config = dict(
    n_layer=13,
    d_model=192,
    n_experts=16,
    experts_per_token=1,
    d_expert=352,
    d_shared_expert=0,
    activation='swiglu',
    moe_layers=[0, 1, 2, 3, 4, 5, 6, 7, 8, 9, 10, 11, 12],
    router_score='softmax',
    normalize_top_k=False,
    routed_scale=1.0,
    balance_loss=0.00565,
    balance_bias=False,
    router_z_loss=0.001,
    init_std_router=0.0368,
    lr_router=0.000645,
    vocab_size=22174,
    norm='layernorm',
    norm_eps=1e-06,
    tie_embeddings=False,
    optimizer='soap_variant',
    lr=0.00414,
    beta1=0.95,
    beta2=0.95,
    grad_clip=1.0,
    batch_tokens=65536,
    seq_len=256,
    train_tokens=382400000,
    steps=5835,
    dataset='wikipedia_en',
)
Below are experts of layer 7 (counted from 0) of a mixture-of-experts language model. Rows are named router (the router's row for the expert), gate (a neuron's input weights, with its number), up (a neuron's input weights, with its number), down (a neuron's output weights, with its number) and show model dimensions 0-191. Each number is 128 + 32 x the weight over its row's rms, rounded and kept within 0 to 255.
Before each expert's rows: "gets" lists some tokens that make up at least twice as much of what it gets as of all text; "comes before" lists some tokens at least twice as common just after its tokens as in all text. This comes from a sample of Wikipedia text that the model never trained on. Tokens count by the router's weight.

# expert 4
gets: " ", ".", ").", "\".", ".\"", " $"
comes before: "201", "200", "202", "1", " The", "199"
router [163 172 163 105 180 108 157 135 124 112 124 140 104 103 164 164 116 130 141 145  94 103 148 141 121 144 150 154  83 164 154 102 111  92 173 116 198 175  87 174 135 109 162  94 101  90  75 155  93 136 148 109  85 125 195  97 128  68 115 148 120 113 148 126 157 106 101 104 155 126 134 124 108 141 125 124 190 105 106 206  98 109 128 103  95 166 157 140  48  95 158 163 146  73 155 173 119 128 102 161 140 145 126  83  73  88  91  99 148 115  84  89 129 101 168 122 113 123 109 171  66  78  53 106 118  98 194  85 131 114 110 138 121 116 146 183 112 121 170 140 105 185 102 155 125 170  99 121 102 145 141  86 131 154 166 107  96 114 134 184 145 117  50 160 100 130 113  48 180 150 120 136 177 100 122  81 174 133 123 165 119 163 186 166 105 146 182 137 130 139 136 134]
gate0 [149 104 118  96 163  79 126 139 136  87 195 159 160 114 129 118 128 144 193 212 213 179 113  92 107  96 124 109  98 122 105 134 130 126 156  76  86 150 118  91 135 128 157 100 131 171 116 172 145 153  62 142  86 197 143 129 138 150 120 171  94 137 185 166 154 133 173  89 115 104 176  71 134 105 144  76 142 175 124 132 110 169 152 129  90 163 120 105 174 116 122 129 134  77 118 107 116 152 117 182 122 175 115 131  89 156 161 183 134 119 128 147  74 118  95 151  80 124  68 125 127 128 115  88 163  90 152 123  95  84 114 132 203  95 128 109  84 140  98 144  83 137  80 156 136 158  76 135  48 151  98  95 161  74  96 143  90 136 130 120 135 158  90 133 160 142 119 138 144  81 112  98  76 173 118 115 152 180 173  96 118 106 151 137 148 163 163 130 100 134 127 189]
up0 [184 109 111 152  97 181 147 141 159 145 138 166 162 132 127 111 123 164 161  87 138  68 137 136 100 100  67 101 132  77 147  96 136 167 100 140 112 135 111 178 135 104  87  89 141 209  77  82  60 151 137 104 134 118 126 110 112 115 165 174 155  75 119 154 142 159 103 101 179  62 145  98 114 130 202  90 111 147  85 115 115 114  98 140 136 110 121 174 152  71 154  74 165 130 136 154 161 131 148 113 143 168 133 167 205 108  60 129 103 109 135 130 110 173  94 116  76 119 119  96 133 149 112 150  96 189 190 121 145 126 184 136 116 116 164  87 193  94 127 146 102 143  79 103 155  89 120 177 110 131 153 179 118 116 116 144 146 112 154  65 141 169 124  90 117 140 160 183 182 159 107  95  83 149 120 144 135 113 122 151 179  79 121 131 168 132 159 145  62 114 120  79]
down0 [ 57 168  99 148 116  97 104 125 119  79 169  67  75 148 147 143 171 125 101 118 105 129  61 113 146 147  74 123 157 173 147 136 113 151 115  94 163 132 148  45 106 198 116 125  76 135 117  64 188 125 194 118 161 148 156 144 144 104  95 129 111 121 169 105 109 135 149 143 104 115 129 142  86  98 131 146 147 111  82 154 153 132 153 138 109 128 130  89 125 165  80 128 164 115 130  77 115 104  85 118 145 144 122 127 130  95 109 114 117 159 155  89 165  88 164  80 121 182 105 121 168 134 140 119 135 143 120 170 116 130 118  62 153  89 114 181  76 198  88 159 116 132 182 117 129 105 140 114 147 110 138 109 130 126  91 103 113 169 143 175 187 118  98 130  92  68 187 169  91 136  84 102 202 136 156 114 111 104 127 155 118 167 106 196 111 179  54 114 171  71 144  91]

# expert 7
gets: ")", "\"", " m", "%", "}", " km"
comes before: " |", " of", " (", " |\n", " is", " and"
router [156 163 108  57 152 107 180 126 139 192 117 135 102 109 147 135  94 126 131 170 140  89 121 112 137 148 184 125  89 131 155 143 142 136 149 162 159 166  93 148 109 117 149  93 110 137  86 160 158 148 156  86  89 137 128  92 167  90 110 131  80 191 157 148 124 132 135  75  83  96 135 139  93 115  94  88 179 122  86 150  89  55 122 127 150 147 180 112 119 107 157 202  83  87 167 190 146 110 102 127 118 146  65  75  52 141 109 119 146 141  62 116 134  88 108 121 103 147 123 175  90  86  95 149 156 106 171 145  89 104 125 159 118 128 184 163 121  65 122 149  82 165 129 113 116 152 146 155 140 124 131 128  98 153 178  62 145 182 141 134 174 121 158 193  77 107 122 124 132 146 119 150 127  63 134  93 173  84 154 183 139 155 170 125  79 160 114 116 119 161 177  91]
gate5 [135 171 140 134 118 116 134  38 102 122 124 152 123  92 131 142 116 148 183 142 184 200  88 153 115 197 166 123 145  68  86 112  64 100 103 165 102 122 134 103 111  99 130 170 127 129 159 119 134  94 154 153  85 139 111 132  95 141 147 114 202 106 154 206 117 127 175 156 178 106 143 124 143 193 140 117 103 130 197 118 124 150 146 171 102 140 195 114  91 102 136 125 131 139 133 145 126  96 166  28 147 139 120 174 129 148 167  62 124 146 142 155 113 128 109 108  92 118 126  91 134 136 104 130  83 107 179  94  94 104 112 212 114 119 164  87 111  77 125  84  81 111 175 150  96  92 123 152 152 135 116 162 152 115 155 113 114 144 134 144 134 177 117 155 137  72 144 121 126 134 199 127 101  89  90 103 127 180 164 130 184 149 146 146 102 166 102  91  64 103 156 102]
up5 [147 142 141   0 152  92 125 145 146 138 118 110 128 120  86 141 113 179 150 157 139 155 147  93 156 129 149 124 146 164 122 161 136  70 153 151 101 151 107  97 129 131 129 161 128 128 178 115 151 161 127  61 142 125 174  93  88  88 125 110 179  82 117 202 145 146 157 119  97 149 181 181  70 161 151 175  90 104 132  89 143  85 149 122  72 148 150 111 151 107  90 123 136 184 114 147 131  99 148 102 112 146 102 142 133 157 123 142 106 153  76 128 184 140 115 147 110  92 123 140  98  63  93 122 136  43 150  97 100  83 152 118 102 109  87 148 108 125  97 116 145 116 149  68 129 152 118 101 118 158 126  96 129  92 131 136 146  60 171 164  90 130 179 157  58  81  89 132 173 124 111 128 162  66 201 157 158  83 130  93 135  78 144 104 155 134  96 100 108 189 127 115]
down5 [115 130 108 153 143  93  87  86 129 125  89 117 113 128 148 112 122 110 213 117 145 155  83 112 109 170 101 145 132 102 112 153  97 111  58 104 103 102 153 143 173 133  76 117 137  63 142 139 126 135 161 143 125 164 155 193 153 175 114 129 109 102 138 150 119 138  90 166  95 125 158 134 130 154 102  39 167 162 145 139 109 147 166 159 122  85 152 137 180 111 211 185 178 142 128  92  72 169 111 147 105 123 134 106 111 125 128 167 117 106 114 136 136  84 136 131 107 118 110  95  73 173 113 141 133  93  92 145 116 108  68  68 170 156  94 163 104 175 142 168 116 141  77 116 116 113 128 123 156 157 131 212 114 121  71 133 127 181 117 151 144 149 112 131 105 134 166 116 118 126 162 144 113 216 117 169 190  54 124 150 101 109  37 100 166 157 147 145 156 113  75 171]

# expert 15
gets: " a", " an", " his", " the", " A", " most"
comes before: " |", ".", " |\n", " new", " first", "–"
router [161 131 175 132 141  68 118 127 120 136 124 172 135 121 143 173 122 161 119 152 178 117 152 115  53 117 129 144 126 144 161 156 148 119 180 154 104 169  95 154 125 159 134 113 104 108 116 117 129 142 136  84  63 173 206 129 207 125 106 136 150 124 150 123 134 141 109 101 113  81 165 140 102  74  89 138 200  90 141 172  63 125  82 137 166 130 165 152 136 120 127 134 111  91 121 165  93  95 117 161 146 139 129 130 115  97 121 111 155 116 116 103  96  97 164 166 104 138  92 117  59  91 123 126 153 100 184  85  98 165 111 161 104 163 149 129 112  97  83 102  75 209  67 105 100 198 106  70  50 172 163 116 133 122 156 114 152 141 165 126 166 126 108 143 164 127 156  92 103 140 104 159 135 136 114  59 154  79 118 175 131 137 181 144  95 181 202  95 117  85 154 132]
gate1 [145 133  81 196 150 121 175 165 112 167 133 129 122 133 210 151 141 117 196 144 154 157 152  96  76 133 109 112 172  97 136 133  68 159  99 174 165 143 157 154  76 177 125 184  67 159 137 128 111 114 124 129  66 170 149 111  96 158 151 142 174 111  94  76 208 133  94 116  75 132 116 133 152 172 127 127 136 156 116 120 134 159  88  67  92  77 152  82 160 164  92 132 168 156 170 170 118 160 115 125 132 151  87  97  93 123 113 209 149 130 185 154 127 145 155 165 127  81 144  68 104 131 118  93 114 127 160 128 117  89 114 103 153 128 137 104 100 136 153  76 159  48 138 184 108 143  98 119 164 138 108 149 129 115 108 143 154 110  94 117 147 100 128  86  89 134 104 132 148 124 134 182 184 102  74 150 144 126 125 153 129 101 184  93 201 123 110 151 153 176 106 120]
up1 [ 71 140 146 119 126 137 135 115  88 137 137 166 118 128 128 128 146 154 143 119 161 147 145 161 110 201 187 197 117 119  81 116 108 103 113 199 131  61 147 139 174 147  78 144  87  88 136 112 152 122 113 170 179 193 113 100 122 172 121 128 160 149 106 117 113  92 117 169 154 152  82 139 119 206 122  88 123 166 124  75 120  64  98 183 141 110 119 104  93 169 118 166 176 103 113 118 139 100 130 130  70 158 155  97  83 156 128 130 157 131  85 159  48 119 112 105 126 170 160 115  95 117 150 117 124 163  59 150 140 162 101 129 151 164 155 169 111 145  88 114 145 146 174 124 114 157  82 142 153 103 141 135 180 154 164  77 102 206 129  71 159  62 135 139 125  91 121 130 125 122  97 118 136 131 211 138 125  87 167  99 142 123 131 124  90 139  59 134 107 127 201 165]
down1 [158 110 112 173 137 182 125  90 121 110  88 113 171 175  91 135 130 209 160 106 109 117 113 105 149 130 146 117 194 128 138 157 142 148 140 143 166 123 104 119 130 105 146 170 109 134 125 118 104 175 146 145 144 118  94 149 143 148 112 150 101 103 108  82 102  78 136 125 149  74 162 162 116  95 104 124 164  63  95 151 129 158 143 116 119  92  44  96 101 144 112 204 100 162 102 116 179 126 165  77 126 152 103 109 125 195 142 130 123  83 159  83 112  79 132 121 120 149 177 138  97  85 152 148 176 133 141 142 144  93  28 148 144 178 148 158 100 115 139  87 148  76 120 123  47 183 142 109 166 122 132 113 137 113 145 144  92 134 133  95 153 149 155  92 127 127 133 174  98 183 176  56 142 128 112 164  68 107 162 181 129  94 184 115 124 215  99 145 152 107 177 144]

# expert 2
gets: " |", "|", "-", ":", ";", " -"
comes before: " ", " \"", " —", " B", " A", " Total"
router [197 109 192  93 171  97 186 123 117 135 144 145  79 143 128 128  98 185 185 112 125 113 127 100  72  99 126 155  93 160 119 119 119 103 154 150 160 141 100 174  85 122 108  67  85 110  82 162 126 162 144  74 159 153 179 144 139  77  72 147 132 133 113 119 108 160 141  89 162 151 140 122 105 111  71 174 185 118 137 152 107  91 107 115 169 156 136  89 134 101 210 175 117 130 147 154  86 112  89 156 157 179 112 135  80 135  77 119 165 126  99  91 174  90 159 152 115 121 116 144 117 120  89 152 137 103 134 126 126  79 116 124  81 129 128 199 128 129 149 119  70 147  82 118  91 197  75 139 130 138 186  79  86 162 143 105 122 172 159 136 168 148  52 139 132 141 132 107 197 168 155 146 131 126 148  78 191  93 117 171 154 141 125 151 128 113 156 111 141 146 171 163]
gate0 [135 113 210 133  46 149 146 163 183 103  93  95 119 179 139 203 118 100 134 157 117  82 121 101 133 109 132  52  67 174 125 122 122 133 169  99 144 159 168 130 188  68 128 146 158  70 172  95 120 138 117 127 119 119 177 179 146 188 111  88 148 128 122 107  89 134 150 158 154 105 109 149 157 167  92 111 115 165  99  87 150 159 121 159 118 111 156 179 132 119 109 101 122 133 160 123 176 124 117 156 111 181 134  86 154 141 114 111 153 115 141 136  73  92 100 143 170 119 111  85 183 123 136  88 112 149 101 195  89 121 140 190 149 122 129 180 181  89 165  93 100 146 127  78 175 186  93 129 127  86 180 175 128 126  86 129 106 162  94 160 118  99 177  95  72 151 108 115 125 136 151 133 129 176 120  97 179  93 126 124 187 133 172 130 104 124  87 123 135 138 110 179]
up0 [ 96 178 212 135 117 114 138 109 126 143 145 143 151 158 146 140 114 160 112 152  83 171 154 122 150 177 149 189 150 114 105  90 148 108 121  96 151 179  85 105 162 204 108 141 107 161 134 106  65  74 107 106 148 158  73 134 107 120  91  67 159 167 117 160 106 133 143  94 149 194  96  93 119 172 131 150 131 120 161 141 127 126  99 105 146 104 102 142 107  95 113 103 132 138 178 128 138  71 138  70 106 142 139 145 165 103  77  88 187 138 168 117 202 109 136 140 151 165 189 190  81  99 176  92 100 103  96 124 174 147 100  96 161 136 107 110  53 131 103  84 157  81 189 156  73  85 190 146 118 158  77 142 126  77 137 134 200 136 125 100 134 129  93 113 155 105 121 111 140 146 144 168 166 157 111 126 158 147 139 159 114 101 135 109 202  85 122 123 120 116 127 139]
down0 [120 114  96 112 130 111  94 117 125  89 124 117  76  82  67 103 145 164 118 128 159 148  94 137 215 126 185  94  82  83 162 164 149 101 144 150 108 150 192 154  88 171 147 127 136 121  90 179 157 168 113 125 116 109 181 115  89  37 117 102 133 153  93 140 154 126 146 127 105  87 117 128 144 129  62  92  94 130 173  99 125 117 157 132  53 148 203 143 104 163 114 111  82  60 147 159 157 184 151 132 107 190 169 128 184 137 108 125  99  84 152 127 130 124 142 111 113 172  98 118 172 177  97 146  77  87 119 135  65 130  70 133 106 124 133 115 167 159 153 142 148 179  82 126 130 111 125  88 157  88 118  78 104 148 103 163 121 118 117  80 123  95 105 106 101 175  93 108  79  48  89 104 133 126 174 159 131 129 183  98 124 157 144 129 128 158  92 113 118 142 147 141]